{"batch_tokens": [32768, 65536], "seq_len": 512, "train_tokens": 213600000}
Below are experts of layer 8 (counted from 0) of a mixture-of-experts language model. Rows are named router (the router's row for the expert), gate (a neuron's input weights, with its number), up (a neuron's input weights, with its number), down (a neuron's output weights, with its number) and show model dimensions 0-127. Each number is 500 + 50 x the weight over its row's rms, rounded and kept within 0 to 999. Numbers have three digits each.
After each expert's rows: "mostly gets" lists some tokens that are sent to it at least half of the time. This comes from a sample of Wikipedia text that the model never trained on.

# expert 41
router:514548512571390492543477508497511546450456474583445592482575544560485576528506537423493525431396415457535399463540527569466496608570500456494478516516462502505546498450431577501508585443572492558517464545464469540434529588510520461546504563587543526514507447455520476538556520440493495481474519515470434550495595521573520477482454483510643502408488469510541502564502427525363542512473
gate0:580481437501417477519486511449529478434462600557478521414466449519466487522535580516548429500493521405524510450457445515491429468492545521470494540558417526542532473428492473500554408426568521578381486570581459498481390510484419508477503478550528539590512425557457507566531504520442525510448489444580359566457486476488590427441429531539493437416539454485505541538578480480477513504486
up0:524410475478479472487478537507575541498465469540541493541596532503477489596516439501451483491478541507443425483609554519540381529541525527574419523468497381522443471430488491578533515472574492530487520417390452453478529494477519445468493501551523479318529520501463454554559473419549528515557427451434441491532395420470523528475492502448459466510501436457447529540552550485517398526566
down0:503576486519572504489412567495532499508538492503491513493515509482482495493640453507462477530508482546387551571524491455491397519483477578479637508554486492496507501513575566534490515440465490482569596448534555414415513471435570533551583504485370418562507440513467486458504494412470397563506489554455545508515537557419459574596493484534473505422503534512573495436473501409459493448443
mostly gets: " US", "CA", " USA", "AR", "SA", " FC"

# expert 5
router:620465577494410486426382474488501414467437338523436457563489527477547539482502481461475495444514448587562507494504545502417534549473533513441510487465487546503541514407498489483536578469475482571569501539449530457535540541493538465561481496565554460536453559528439478472587635506475580516577519520511492475542611432448504556493450482518472477399565498458538530551564513436455543472486
gate0:492503524554602402484498495365503473503503431458439515477507478535509445483621413518427559505566468551526432520501594489462454539538568538461516507529479435591522476439509595455558448563505509571502506446440564564570481476484468507516541442440536549612460456512576513458531550465449548462561494466564519465504520456533509480536494591510513443396586573530468543586475515604462493498448
up0:477500478613370557452515528521554414545522401481387453546558453412541492559508550556537533594546431491538490472508547546502439491507475403592537507577472454525596416588420526509544425464486567483488456489530467468507447515488441503544477470479379538519495481442543563456605485514428425553502560465538419476434491444487511536486504486480552493483549507484467465487498539469523562449429
down0:512525487541488529508428413571565493551546388498457525572492540529369482483556578493492492536441484543527514461515433431435532577423448438481478564556647435543481390445489508522500416523432541521517434498422478472484462499550459513537480513614500460502482396453507526468543468441588531452554522402474548446511473404468535457457447528405464504481501522577527505518561482487544517494516
mostly gets: " two", " this", " one", " three", " four", " many"

# expert 57
router:510493484517479469555433462496501462370553403534531511434581499470524579528494496507510556407426507519439475543494556570553465504471526499468520413483448523561563533459501560491445487493512460536565515487410483596432584563505524456530510579528490574500499502491494499529583546508443553491480430530529511517654524472577534542470485492568595561391571552530578589554484456438445591472497
gate0:487396498494416595531392387460508471414565426579432539590515498524459466544508499521488556522457495484450431461516569473493564572473506464555483528476424413575436466604478496492454523444509402474520527537534520498396408549500475578491483538549443549497473465487500455502530502596490543475437470533492449483471450384591479543440441462614485459518529524560573486479454499483503498503482
up0:490533518484498519465520515551461428565405611456473473503517471491434512438423447522635447458536593517557630557510523526446507473542459544424532428553548444429559454463542497534524523569504545465491384453495487450499462550480607563450442498451562507565509481545514484623415520453466427463549545508469454421477495543450568490538458499416489446465515459518489428455560442472517483545498
down0:461534524468470569499535474492429512466486461546491530493493521503621550533575514477430547517469527475484630502470502603518503446460465466589467520383552420552502496531572410487513490485459502478473617535539444455483500458498483447526516434517477444461440420426530512485580555431521515541465427548480463533432370496585442538497632471481547493527482468524558474478447370477524575531456
mostly gets: "Personal", "History", "See", " politician", " classification", "Population"

# expert 53
router:563478517441504464432433539459498490437470445541532507469518546467578590499507535504468548482560506568393432548567582501559492545513515574521530486478433455582581546543524454521534420544498517554603492515507443543465542545558518529471586505649564485568438539527522478545603535511475495392578525522566488640501556558507491504524428508499495508515528562447480476506512485402494582486428
gate0:521461524475490506564545470500488453565459442538449425498363539481583549438594531591512580472544491527445396595492521536526512553578495579458496502459508442542452523464446611552467505481547518567498498505544394533528476451433435537542534490495447521528442532419467596476516531551552466446582537520621484579525476635513487500537502493524526433471500451498488496548492479470451464569417
up0:478517434518496436517532476437508562469575545540481531533551415510433448482434424492471397534525547514504531520463513439529558450503527356400509478521536555609572466450555472486491517444462481471526449521497530421525488625533464421551494498523520541533502395539575473439462473494452503555469548478448494472534526409480555441434492524542546528500448563470461423570630501486497514400602
down0:494514494465413502598522479520494475479488457513517442523460515490470540487580501453466599499435541557538556536559561502490437451515535498477535461498474358488616528425518572488466448518503443482459497478471537497531580530534498535468609574488560590526541475413482661523510450496564387558488452463555449536531394452516461419506512433588549452537484461447500562540539510544475585455485
mostly gets: " .", "1", "2"

# expert 23
router:523478514513505503508442463484523435456525478456423521413590527428471588500588513469514509485532463536466518521552514591485435501510522466452586419559463509558559594522486500459521568503528456540541474474484563585499442516482610428587521575561561629542464447481504478425550568490481512357540495542485431523535521484479541527494480600543521437443574542471537513540456463477399586424479
gate0:487481535460579437435466475509371504375482482586413521430476440483578521486569500566445473495559537479531455469575539500519546537465563502472494546510472504502512453491473461467451531551509531625463553568413503514468418500547515423610431478579379453601487489494553539537546530441491477432521499478567495512518567404514484516470463513522489474430561580498511460471501496364523502445515
up0:551515442530497466550468419443506466500474533507560511561466515367448521453568557638490486558564529510458524485567459468512507533445499485452509426460455589510497507591428536430432488454524500462443490523413527591496551443523530439404458479425481523412516527479462488410605503577528537452524497512487476485572523529464553589613535534489426508441531462479477493508446547498598537602471
down0:502488560465525477641562476438515453469553451550527518555488452549497526436494641609456498471468552539597523500478606532449551464588548521539483444516516493455441488515473502450535488538591501556482496512445514512444480533455474460467487470622491404562553522558511452500417572492539467492502555597478519558510497517483509520432356463484550520558414503450491481508644525526510541520511
mostly gets: "iy", "akh", "har", "aj", "esh", "kar"

# expert 11
router:544473462488525515433346477446503453458423505553539507440611511435600503457527547464482576483520426572510517537546450552503512500536422463445540472541525492544505544405495527519527479541439474528502493525488470544468534513561547367437418512505536596523447453573527488508548591528499570460523450508544493569477503505510480442435413559573468497481537558502541493529519432418505465343424
gate0:471525401503506498514465562486457478517437521501525400487528509511476507481551506523487506435516421463484480492534472490576509543498430428475539457478423502557488562537531449464545473510432406564554432407403518568592555429430465493402499508471635511473513461478501448513432546523546522579389455542403576499554537553476511505549453429543433514479544568506517501527422502400438504408411
up0:561542447563456545499501535518451462465460484507592429447574516517550425517521511486423508491479384462529558450419453423473499454485466383551541416524454455566468514475470503496564375574424400549543582452458460568512523443472455477513487489515439567466505496518445441494472498389491584484475481510427437515531459503474511414506475470494490564535506477516495558500351496490494483370515
down0:491600502397474459541504514468417469512549397509519478468500434477461542618500538563436442505382563485485454479539563505481493550571408520479397456477476471474591458388498449513489492468436458520562513463516496500448539451441489467570522413501425561466485502576552509367374483547462475517403557484514455562489441554456501473619491540462509513511472490546496578488495529492497478501505
mostly gets: " f", " h", " sh", " st", " s", " b"

# expert 61
router:549443546507457500438488526441508535478455453551418515509506519400527539566521516421507557457552484524448516517566560486510549571518487530411483510466540451572605549356456514561470466464413398554537463514441489538449506555499551442572581616484533573552529469489544490456575507549460475476599481566516459527519526440510481558473476449530535422492515585532534532582482434433380470493513
gate0:646497467517516562508462472347465517448524464477535509475400574487551472450459482463431500558446491484438538446532511530552479454521514591502578410494509475405564509447496545522490527454496464525476538475485523596553457503523481462534478508445552468556529533552435424511604555613457511436484475494569473617547575406542459502507435486461484576588539514524595507493532473428458528502515
up0:593480571533464479423535439434492537486486503460445530567578500541462514606566510525427583515608553544553480500505465491481442437451587533444502522522533511543459554433501418527481558544485437459495508537535478536610433589483461465444398413460516535509516510564551520426586483504432517467541521450421503555423564450436541622545513539504497494542563481472504502534513582496592573503486
down0:539500452581551547550474458371486490435479532568477436430471462505499514442489533489468532458558534456554493530507474596467462493433487538511482477427524545417478488450488550644517485526470511535397532557513553473471606485483467412551526488533524521484492566472541504476515594459491550510458408524464475535408487511533517641419401556579495553503470528500565570470451524531589500383469
mostly gets: "è", "ø", "æ", "å", "é", "ä"

# expert 106
router:543539467444482570530424503472483498492520455483527521434533546473633527520472472433517566469394444488467498491504519494520587551546523523514548470549506505542634589488507548487451527475495549529474507522528467481453500574571631519574484511579484568537510538454435481515510585510483466456638466530432475533605547503515543482430466496483487489477612513501560561553494495339478607461487
gate0:467539561504396515532476489567561451460452471503450497489535610468605517479364448440452552472511431503516493552515493483517480525611546515466368550506511535523543447488496532414547488512479441542479505546489579589481587609521567517428444479509471541474552450551455584514477505489573523495558496555573381559542517511495541507419477426424502560538517568529504530551468470410534488452479
up0:411595572526467485487522465530554520391494445600474456569522511586531494503485526525488482468465514506438458541534442639504532438540547600550474450479454548497523427591479497539457459500455419510468477411529484431490510412489499539503436550437529487484595433471424605530472525480461517510483553495476443483367441418494565493491446408436476488520487613552519514570491457506527526537527
down0:480472542553500397532508527535468498558630453526435622583403423489521473523471584516379474469529567562472511416499596450431538540504514565505501459556446561533442521513454497566537503472440520479562521503494403468533468428428520549533491536469496446543485511531545561496500488512568568470449638430516579525529448504414516444513415499421446551500516551528488514474488577517520469445498
mostly gets: " made", " used", " released", " played", " built", " won"

# expert 82
router:630490551458486571470319515531523485475482428473460507482469564437525563463509469414452613450453496589476480540512535483469509581539451514478528471566460441514493551388472507452566519443424459551596503495394557448480468497571579441506461482505494496554499529477423452471569560462523510431557565519546498526526557475514440507462464507485541555401595542490510505520580476485508478529432
gate0:492503458516519599488410536456535539409532483557537461450567578527508542528539460470500472500401498544476478476508564544475563514428493474441527507464526500571468595413540506573504475535470487403465631439405452527549567449485444538477479546576597506538515449506404482487496502377488477547522457571590487482601524427550521540617508579554511466452496498478593449466469516494492498532535
up0:505579506387424503540493541516505583485575471486512542434575605500549493506516466438504511460413453457498442413632458473524519594472493515469533514486512574550462507506498502525580414394491511494522552493458430534546609516527544458531485438598482492529561536530425547505551405459548523459499435424546508429497599429499524514501550573556513513462593440450588442512459478468512493482457
down0:448493481543542418517471419533512517466495462546532535465515541546524534590545556462533482550445511469534415515559456510528494566528560576528584508410581499504584517459583554483457512489568494506492519492396484538445541500441524646583498412418380516509483470564484505444514468524472496497448521467514572438558518474543464466601496501399427581375473541478415510434436522450508524513496
mostly gets: " each", " these", " another", " one", " Each", " individual"

# expert 50
router:485456540552444507542474523430515552495523483568482485456491473439592600486510464511513525439506436505458530553511500464522499556544538455506556472537465483575544568362481542449436441504472513497589454525444450545520484472483528444456459487631504546479503534484446435519512484498426572407530406562403483499512467437521596467467407463528639438397488474461504469502493458518437471480361
gate0:532495506542465578530486471430465502430572568511486423546529539423544554500530583553556446512626506461449543545415454571590440507478541467527543464442487534579551549496486546479495522496407519529506510500445504479450553467511546497460553513606418558443469586548554582496421518474494545401531499487506503472489427466584486437477420487616521404478546551550585502578551460495473482531434
up0:472448488446499419464519552499558477470423442541356492560460437605430499453565518558500434541514422512538402469487383514553566526461537414533483457498468526405533514618507582539623473570596482547473511507618510476509450461455521535492504459482542453508538481442517467485515494585521481574528567474491514534424571504459469443510480493570525488452416471485476475532442494448571513485502
down0:386572476533459507568511457512419486526510418487457518536539519469503459402532534504510445526598466513532579519431524471489508495450461511531527537464566525497466404417636471513547399559565401490402527503506552576537569493517424501462475408581499500483486464550548473541473432471532518503502525521471501495423617495580564500447353559579532554452512496505467506500481471515543552561483
mostly gets: "00", "77", "78", "06", "03", "89"

# expert 39
router:484489535499431519486463495530513510442455458514426596433569507581548561483472492445435621438451470494498463507528501560479521588522554558488514503476451458518569509489417542524517538495507511521550445529402531519444600538532551451583465498560503532558546531496503456515525601445400568498470457629482446502580494511527561473475428498530648566440622486594546504515532481503446477459460
gate0:596517470503458451391459379514473410412405494481518509544529467570532430464494535581381639429529518502483550517539466567437502554508540525474479511436479506480557558470501552461541485486473536555524479574590480579485489549465469579584550548455506450474435414518536451557486559551464554523458492483547473461487482560460601545499476493486591487515492528545518592561528510486453582462453
up0:495529480463480432417491498497470590423430522533488473556543550580577442476495464432304549462525533471500488457584461517545530565556460484499507590379574439530514576477451509472462435554515529494409495555452556526441496538509515518465509593462522463475425525422479444482545525574522540484492520454527428473451589426471549446522530441491563486460484585532535579503531412474508508505546
down0:429497513468459484458470523398499539447498462467464473535490428536436521510463461526495477469467462339446438389513467518571546468495576521430411557525438547515488411534507486452494533587364562510434513484491599531481564457542480500428476499452471557585547428512450544513462465555562495470532475411543511600446541425457561535545434441491582487495436477432495565492492504482455443488542
mostly gets: " Votes", " %", " DF", " ITA", " ±%", " Republican"

# expert 73
router:541508602538386489545448510529465545372466411474507558419582526546504599500551463546467578495502524512541512500566483448513486534502502553484503411562474463631524527426510552530446568479482514468529527545496471585520522569532541493489430539534562490530457509538465552520502626439444556500522446584426519499576532462490476520436458467507512504403560555466622552527484483521397520479439
gate0:523482569553408553528485508423552450508561428449467446535502524441548530481461484511442549431539469587576465419515550478479502464493535504406556477583557487571473469497341626542494424513470468536507492442421492528571530524514554472544523466483539508510399506522519452485431452380517452602515511508466536551513508518530559593389496570470579505496528444425500493537552544535476529449469
up0:548556501492458467471434523536505471354431542556488471534389514527492410501513517426533547483546498440469526432448518404515555516469534440464529473542455597487516536460631434500394469485477469525401427489471528510578449560413427475534519508532516549425524431452533504516461593417483481520496425544515519458509546470431431453406505615461534470483442462535434549501541464467524488526530
down0:493488455582411565518484537471563485509513599543481549537452557461556543485428549531495412517518455548412549534494502615478487639482501492591543604491482473465531482522445479455405555432531435514509524456447540477496437469477428540543410518491489448521498444396527508560439432512437550541531456518499470496442483428430487554508511606562481487553533524528383530503444557443508566574487
mostly gets: "″W", " Johnson", " Avenue", " Williams", " Jones", " Stadium"

# expert 63
router:569436503538494570532491483536553483480493531595429504474525522428495612509488474474470509474471493568541474463551590514574521555539508476460533556495429499517636573454438569500441485542479480533528542445466561571473464539582552486518504472545548499553538464450514446515513562502465496453566480651510482532527556474521483523543378528496655533425516486503499443555515470459408527358473
gate0:513566515428448472428443483425594531516418432493489495498572484503556553500575478387544546452478574530456555425535479544511464519541540375508504522522429427504542564404526457587564461454582485491471493484529426558563474556549566452485430480415541558467537511481506439450496431553493520560448483547496431590470530489522533475459460549399500473538520480543463539578508538473478484605594
up0:567480526534540564498481519536660515517469551499519550516528526391538498465490526555565461456401493527572463477531486505632490476582448491385488507398377476473556526461426516536425515529522517485448526478472565553491445444484526497433519362543556446523465446499466544533462431510466487513514482554485440491528497552529460522606465507514532576454517565452461508498478545427468518365510
down0:527555485457466375488506508396515543467410394487581504512499496403520465511619397497546542558470437469426507478561502410532495453499532473517562512526489464409470429509474482550567457517516517481585488508469586405494490541540466585446457407533530463483440487481500444544574420534524514444481551523491363530559520472435550560491555517479484477555489493591554542533456522465545570534456
mostly gets: " |", "%;", " GBR"

# expert 76
router:636452517484443463437497493453529552462468516514505540473584543494449465442552489430482552439482499531542444517611479497537471538550506521570508493573476472601562608519449530577539582433525418558556430496455451562557579546469560480522531627609542540544453443441486471500560550540501523501549470530473442519514586489520525515404458563474498498499535582448471489506512496472425444396476
gate0:609447546485565528538555473543500444500463516604427468438583429515504537476507487412478488508507466444510491572508501495541430505573500528521472452476474475536406477472486549539536456429490466553483446470542505548509486522566503542512578503514560449545476539506548426501497512549567602568545609549487605502600495481396649475522444527431523557548566505561491601492502524563430565496578
up0:455534567525446527551469540519429450458497485577438555472551464512451499584457480569499497564464506486490421549482359546511479492448512428446501346573508487603439534469466531514489479472469518502475426547624427484562545422566565527498500478441523519447440477496466494479565500576593525514499445572491479545466492478415604446479517463504551476532421485482482522498497517468396518606423
down0:530416439550466440431418485521498574483400458492500553515488431530465458486490478481511393472529466466438537483488584530587501442546450470534536594517467485409401537535466514447582542483539476517474447616482434476620487553524483541524452520523508537497498469546449546584539471553537479509508593396527448448550474546491611582501461509407587560554508564448517521475445497470530467422509
mostly gets: " \"", "==", "===", "====", " “", " ("

# expert 96
router:531432510501494623511474542474436513487484418505497522462531494467582511530507528546547529451503448462480508552508500484460472486607510442526493439458543394530544559565497514476477471389471503514528557485498482446568466578526595444584416521548471534570514441475432444476538506444526526499516464568461490610514548486555603465451489500545525455437640487448573572620422445454426560450472
gate0:507481391556441539482509482416477518480496497500559423514461497427527511522511465584537472525381366483499571539480589487563511541530500462597488453534407559528522511509527539431469453515450551426470508371532510541464522492502530517511570446538459499434489471575472424501558545446441517447509448587477413450510441440496482563568447596489533507450572525570518479432517493516576562591438
up0:544552495494445427464419534551563476496531481504537536456423560522558564494446497483533504511370479407471589509489493507499413481411486555548439512456460507472514526560500499564391407594454500523529501503502487514459507429444450503518515489487542445570517547575494377572523537589480520547407445532543465577509455467580450541418467572424539518511517518554480360449499492497539563498564
down0:528493426402521548471474494490556450422458488591488457408453533574444536457469563528582483496592480616491547483545561512543471500475455584456563496507373505469496430467563529451512421425502562539500595567372595537511548490507431463410501513518456544524510478508462481481492427538514455566538492399500546552492473603495576529492478451458524455500499482488505437448563441521508466576486
mostly gets: " him", " began", " moved", " died", " worked", " started"

# expert 1
router:550440513505410488582460438486510479494532431494531582432455505480497601537494482387519546495505432642521462507497521544520543517512508454493511497511526428597547551513514526557520479447441504560535462536446527530459483540502565502601540563552558518521533480454459505493489527474412501495564547575501497564501547448519463561428431550527511492418487525478543559557488472348362496364436
gate0:526446427514580484517504442518406392505478484490521547547467496602483487509487550462507477445482511475503428555493529495463522462490527484510512489485472461628436549544443556554466549541428479591540450647545522506559513502502590474455487537510554534470495628521498576468553452460377529489476530496486456451491535449461517535624548580520458491450443505486619497446493543422510575395466
up0:461561500534413516467456505505587471463414421506460498510464436475514422547496551428536484428572525470488535460462529472445418589496546448498539504587446455522494507539541472520492463483505565473420543480405473539460477478506499579407521453555465501585518421449462542493549536460540476369502477417512673534409500409462504534466466462418442526553567468426468506479417511532480513461530
down0:487487552457470554515507445464586447553493422545516503508493514527509437505474466559443522385534594494545503466397456471626438502463465561535486488473508459481526524603415533452493503459525349503436505447512384533443535500474531511486471568572543564470625464611451488567481477473500580559428469460546512560563491477543468415430475507442449532485542466527453443493532482533466452527554
mostly gets: " January", " September", " July", " December", " November", " October"

# expert 7
router:521478566559474584481454515504557446525470453502468529504614488523486608457529522485479574491585511508487434472509485523528562539515473449528512503536420461567563624443394594475480520471452537523558486507449504506482567518525510501512470481444517569560530514494497488478510522451515524391566442587444468525571492444522421511517342513609597482454541528439509523555549481473374516424428
gate0:500434527500493522454463441514423468457488433554433485474538533455566550505594441402487440440519515538498412406445476606488502598542591513486552489471545521498535514512486459509520456566465441496508466545537466542405552525480508539527507409576468541571479519458531530459432508425496543373554529542396415512514488520564414434452456475508533631445583492483498535576480492496516490495402
up0:409519491562475477400486394489425450483452524565538540541581581511481481425588542472459551466514508537473438470516402515434414526533589454550485487470482587440489498507465404468567463546553548542498557467569584489382498648547514470475557526497507515608493493500517474494486444466561529547509488479488551530494537513566572490484405470564560567537519503424469510539530494509436408473509
down0:469503444490512517444332498525435477529584601562497462561533565364477532560525563464469493446542508427474555501500453496523525496481508492495586585479530511491484485458541503449563523548513461509586555480526495508449563446457523555494486415477555542561533444496376507471470456603557538472453557444511554519451501590563470457521501545467454504505598533470456556574400550515533555527400
mostly gets: " —;", " —", " |", "%;", "|---|---|---|---", " Yes"

# expert 40
router:589541462516470517506427505433509534447477485479573568434479557453530591498478582505570505498477459548607446504473587541504453591551562477477494542465490442526607591443526569481517465475473546501549447452526501474503488562451654471546569486604514520539488448563471515523504567489583544476587470549544489544520523499479498522478424545488584494375563535439522466517529445432413449472458
gate0:479537515579466440458438513451487530367574502451488471427599561437469503625497555453516534479491511518519512517403536468490504596453530486473466483377530445455625587479523609495499565469429555492516476493539526466520560574467607523531531485552507518585510419567440541563499469461554538508505439493477460563480491575458505441462458596514560500492512486478513450517480430467413528464452
up0:480421556543494543520532552489547442628431428540474585536432439525599563451488468539447448419511502504370488524562550581524476462564492563551537478551448568506518356576483441511451470545552474502551512480476486500470470478582449494457480551401481503499455575442488390481512516510464447473552524529483523397432557451522590549526512481502491551472477458474517489503571544533599453497495
down0:516509517599520575558510495544480563594534493539573519444402554486466513436449548523474418453405515526570506508494541479471526549534618545525508476450474470497434557453395507457418489552503492487470542529483470521528509514557559509583465554360495511550431518449480401338509497505529629538471499428506525471421503530531622502572542489500447506464490523501537471537479502528554520484437
mostly gets: "–", " win", " −", "‍", " +", " winning"

# expert 64
router:581473533517496589465494460492530473493478502511428526453575537507500595478583512496536589504487545519516477556547527540502488500532510535484477497546500456512660617444490559496450477492516524565564503543397545483509554479545625486571522465442484594525549466461544437458556538501403526404557526576487511571569607508460470445468395531543608495422544505467454474511466490457428544480453
gate0:508543562495560571530399464500568459529440421474441567422491477483488558387540437509574565528486490551475524435565445516520474467510499451441477413516504561448532521489473474561520540514634519535465496494422553436527461518566530465544569468499482435502423449448489460381470503446475400461479427513491424562498519550571535522525441473458568403559478510572495565587481405484445528526470
up0:516492455558526475387563554467576546429523567552414485459467441523494497607460556446415445539492463530567621531467558490516462480441513531465532571595485535578577543466510476538534505519450477418564442428564532480498478446514441457484554548502527458500585496573412589545507470544495476473538453400575510544497634435413559479501511515510526508550496506440531488517518566591484504512481
down0:485531480462479510508424450550530501526420475416460415433581519479550482453446457540411538468504456528521575531443491465488476435481469519476452477511507580497527507534366476445498492469573520486453415440504547520545563515608459434550545459479433595459482463453512431495455433507561470545477492464502510427560364543435510486566562523447613446602525494431470527503469560443586571523473
mostly gets: " —;", "%;", "\":", " ISBN", " Episode", " /"

# expert 101
router:543397447492456494488442445453582488469450460562500562506580544447540526528539551517508598476518495503515439536565535538609467572532408510446533517507493431564514562402476508480523486485440462574482395493480460546412479480552571416489449537561515516476472548574499455486520578519535539490572581507451473643506518466525508541453430500514503498391536479508536530544538487401521483398397
gate0:423516586452424495421522547454550454515499440540560465566483407482540485512555537507464473459492571479494425483544512432531489470579343547526568439448477468610590532510505469454462493439470530610531573468507532441398412534490548555496475556481473438442463461605522488527548533532450520495630509476452571527516491474586518498461503461607487504465500456485487469487515453408525486503457
up0:471517440560592567587574498453498554529564498562477539508491444462513462412503537500501494458409561509434499456427505501476509467492489416498562481418473518419445462568469443587435519492643533563471485507529464424506443561539466443483501516425400503567430489458502525495429370500548478450465520559484540555499513423399564476476471441528572559475445549481483423558495547543478582503476
down0:487562493488509485539539522495484512486497553520529510497544387429514492482553510445562469503505566483530560489538462546534606471649504533490399416553475552454374515568352491472442481523544487568480426515494490527513498583482506388475467492440472506503544491428408568520495584458545474475529425511432560534504455565561540504559406510506452517634462561549464465526427479508492488476466
mostly gets: " l", " b", " p", " s", " t", " d"

# expert 46
router:566537529447492605500448498473504463441561462459495526497529554514600507527424533469504581435385467526531541505531471499542512561574479530498501422556499544534581558498436490488412484416478541515510523482437466519438512527585564450524552536549495576542476519500418478509498518548526449485542439515453480544626491513541565471441443477589516511497645480523526533565416525347437539420473
gate0:529431476446523570593436469425556458432553366559533566579510487546518532497493487606449599540426460466499469514450470522543446590532496431486533506539567502520480574522573569533504542455567578536379482528543406471471476604453484494533526509471449441496513487512552440582531554506493455439514518492418540544534455457491527506422515520479425600440486493499483541514513455461521483606561
up0:515545432506442432518505494461418506556533579523541580400527447375508535515467580411477450488553473510542538535501549430487446527574512524403498452460517548568486603502527507494538567492561611398436560516438462511527470461529471446451501485498529613528476547584523497510471526477598504409467547485513594482486450578525476573539492544479423520477540468419471534494406546501483433482441
down0:438523514555571501504582529487466507459577470482469515382493508544488492565553526485432509459579513615589525427505596503466529448491453592438518464528464635499425369419545444490500423496541495489498539517519509469617477516469490417539497492422507524479476549581552569542470469525435445499509486477456525470393455511553495497574492524531482499497457445573502508391580577556453508474492
mostly gets: " based", " located", " died", " built", " appear", " occurred"

# expert 110
router:572454533514486472541445510452456545472461488532507544424571523432524538543513519462510515461382517583453381485547578588526477490547480478480544505597403535533511532467473585541528537413496453522540522572511438485489556622550504489518460551607479557528521484422464445540533526500519582465566472539501375540551540509563618479477451513488494503416482558460573511528528503434412546462432
gate0:520423469526536465526451443453562537468485488509477582506540491488606467508471498527526538451489505555495419496496493490471406430451490554568480480576562512487489447418467469592574503422524474539560559559585409531537472624472447421461581510535549483535555427600443440504573601483461488549567487477494466466562524411597443545506439520530521550463487525493543525482564423389444502471502
up0:529492453449500437488474465499565501433499450487437421479553550517541463530557453461484528491446476559511547496565576609465480420488482560564455557558556569444471433481438492548506522438496442449469472552608529360434508492523487522510503426484568433526634462535499425467589436456515472489496574525480418405462536482427506526581420498579584461536461551459503429456525479491521492500440
down0:428510573442467512504431492625512461400497496602529514530534501518487514525466526561510450481426435521459442391463506555514547359510518461379427491426590502560532505564411491409450448555492513503552449530493567471453583446471554493516515437506477450502528475481495535444539501494579492511448483342460471463503452394529510520424491481478563520493475521521465466506553493457582479463453
mostly gets: " |\n\n", "\n\n", ")\n\n", ".\n\n", ").\n\n", "===\n"

# expert 60
router:611399545517499527508466508460479554477450510490500564467583501500529503470529555418507547408480485534476468564577522571502465467495491555546513502572464525596539569476515557476542534474523469564530461528473483523563545633551528525496536656594490522515503482504447471544551520560502525524587517551435457530577527408539587523508468533503440475437520614467493539488532479485358488431402
gate0:499427413522490531420484419437502569367433450531444457549607518583537479409513484499534535450452532550475534610570582505507470415464492515505498544496561488595489511452526556443426552457579450539554497475500467449475423498494449517473561588534539540540555471489489540438485544474462525456548563543501519571491486476563455506531516504454490451421503574409548538496433379466445543506568
up0:517518453454496489457399486503449622524448605501395596526557533459478486485489489486580510460458571530570453496504592489515495478479584486507482551497461520527525536516499535590553553593504571581533508510482410474514480531443598509558493600474522513546486425588460503505485487539418435515580507490540575570517415489470421446521519502440535483597571571429441509433485427519500541476578
down0:527521581479454447498502430516472534412545389460499398478545468462481556443465496421534529539503544527399548602510450430423501452395467549546606484561483491551553468454481545495538502459498608393428585492500513531476431542604435487445437451406519486567489425350522502482474520525465527512516471552474456534574490452513520509486416562464499510462509542438496519532511489469529501520477
mostly gets: ".\n\n", "==", " |\n\n", "===", "==\n\n", "===\n"

# expert 58
router:652560431447484526558406524490534570410465477450550558498540504484518565415487525412482510495466426496552463510531486540465432555540523504532631440548492401491492551499505571580497418497428496606592466455558549480532499562489530472468537491546523477527501513481513425508509610556482473408620481479502522510483548457511531537454439500543551474461560554477501456555472463417513488406460
gate0:531517491524589437525517510470562514587481498460476560554489565544532531450520575475535517444471401593510464469487482522580503484585480552449518522544543419635495533509523490513507574445438548512521497522497496406574419525555449408512462525474546376428472515552585477464444589470419484488503580489546510489542482481428492639478466550563413543482526577405496478510506553475517466518439
up0:524464446543403586531554564493500543526565492518510501466514515497463563471466506575428453555617478493502453485544521507486566506491567487555474496475442482527482433447572543410512541570514474506530535461500479481417474452513528470597565414515435573438396370592536551501581563512557417490489536494447529443472585397475511491527533404494492465495563485435527503488366520495529423458475
down0:560515404441567514512564576528489531458465525466585508513543527472515434511478456504440539592499543563615491440482512462476567545432498592477510471448499475444571453498464453548489393446540523503500440525558449542484539558628556572464519466405505535454440452534600520536530527398494465512617481477419511468454451490515474441491500600469466506523538520491505507614405433502572494469488
mostly gets: "–", "/", " #", "‍", "×", "^{−"

# expert 126
router:502436467551468509445448397416520482421511470436424543421561574480481559449535478516487497471493441518502494540523480553464400606589496444468510440588468515543524566410505543557471562491503490539569515478493570477537496524611532572554538581499536548575522442382513494463446492525458542394549560528512463506532529508515540530487456556558489440441546540512545481505460525464416610406440
gate0:511480390516418525493487483521517470448606531498526517498478521430496520479468570563530414535464476422433512525506481446492480514556593598509446493475496493636570449398573526505443423551473457579565581526478565515588455549567430522428469481500556522530534522452517422449517520464469524470444651458551514468497528485547479549530480545561488484498577418470451417519450601506499517458504
up0:488444538482498466581486496430458507579483514527506500484505505508542403457487590388541537506541459527502547510540440541472448575515450423468500517450415496562597457455492497479500440488582507469518575534468426537406531407398554539551433506479429533511473474569539586423472470588443478499437598411467413490436543467459500574483466484537500551502525499404486592523501582576545496525559
down0:460520498436449365452511573583554509468549525541447482513466575518501548411456565570509505555519511439521406516426541478465608437487573517602608523511511547494526551519442473425427478499567515570551539476504467543524527604462427454552380433529580485503487534534389503478463510466487476533498577479466534463506489523546466560512490490460596513559487437462542492463511522496451491388550
mostly gets: "am", "har", " Sri", "alam", "aru", " Pan"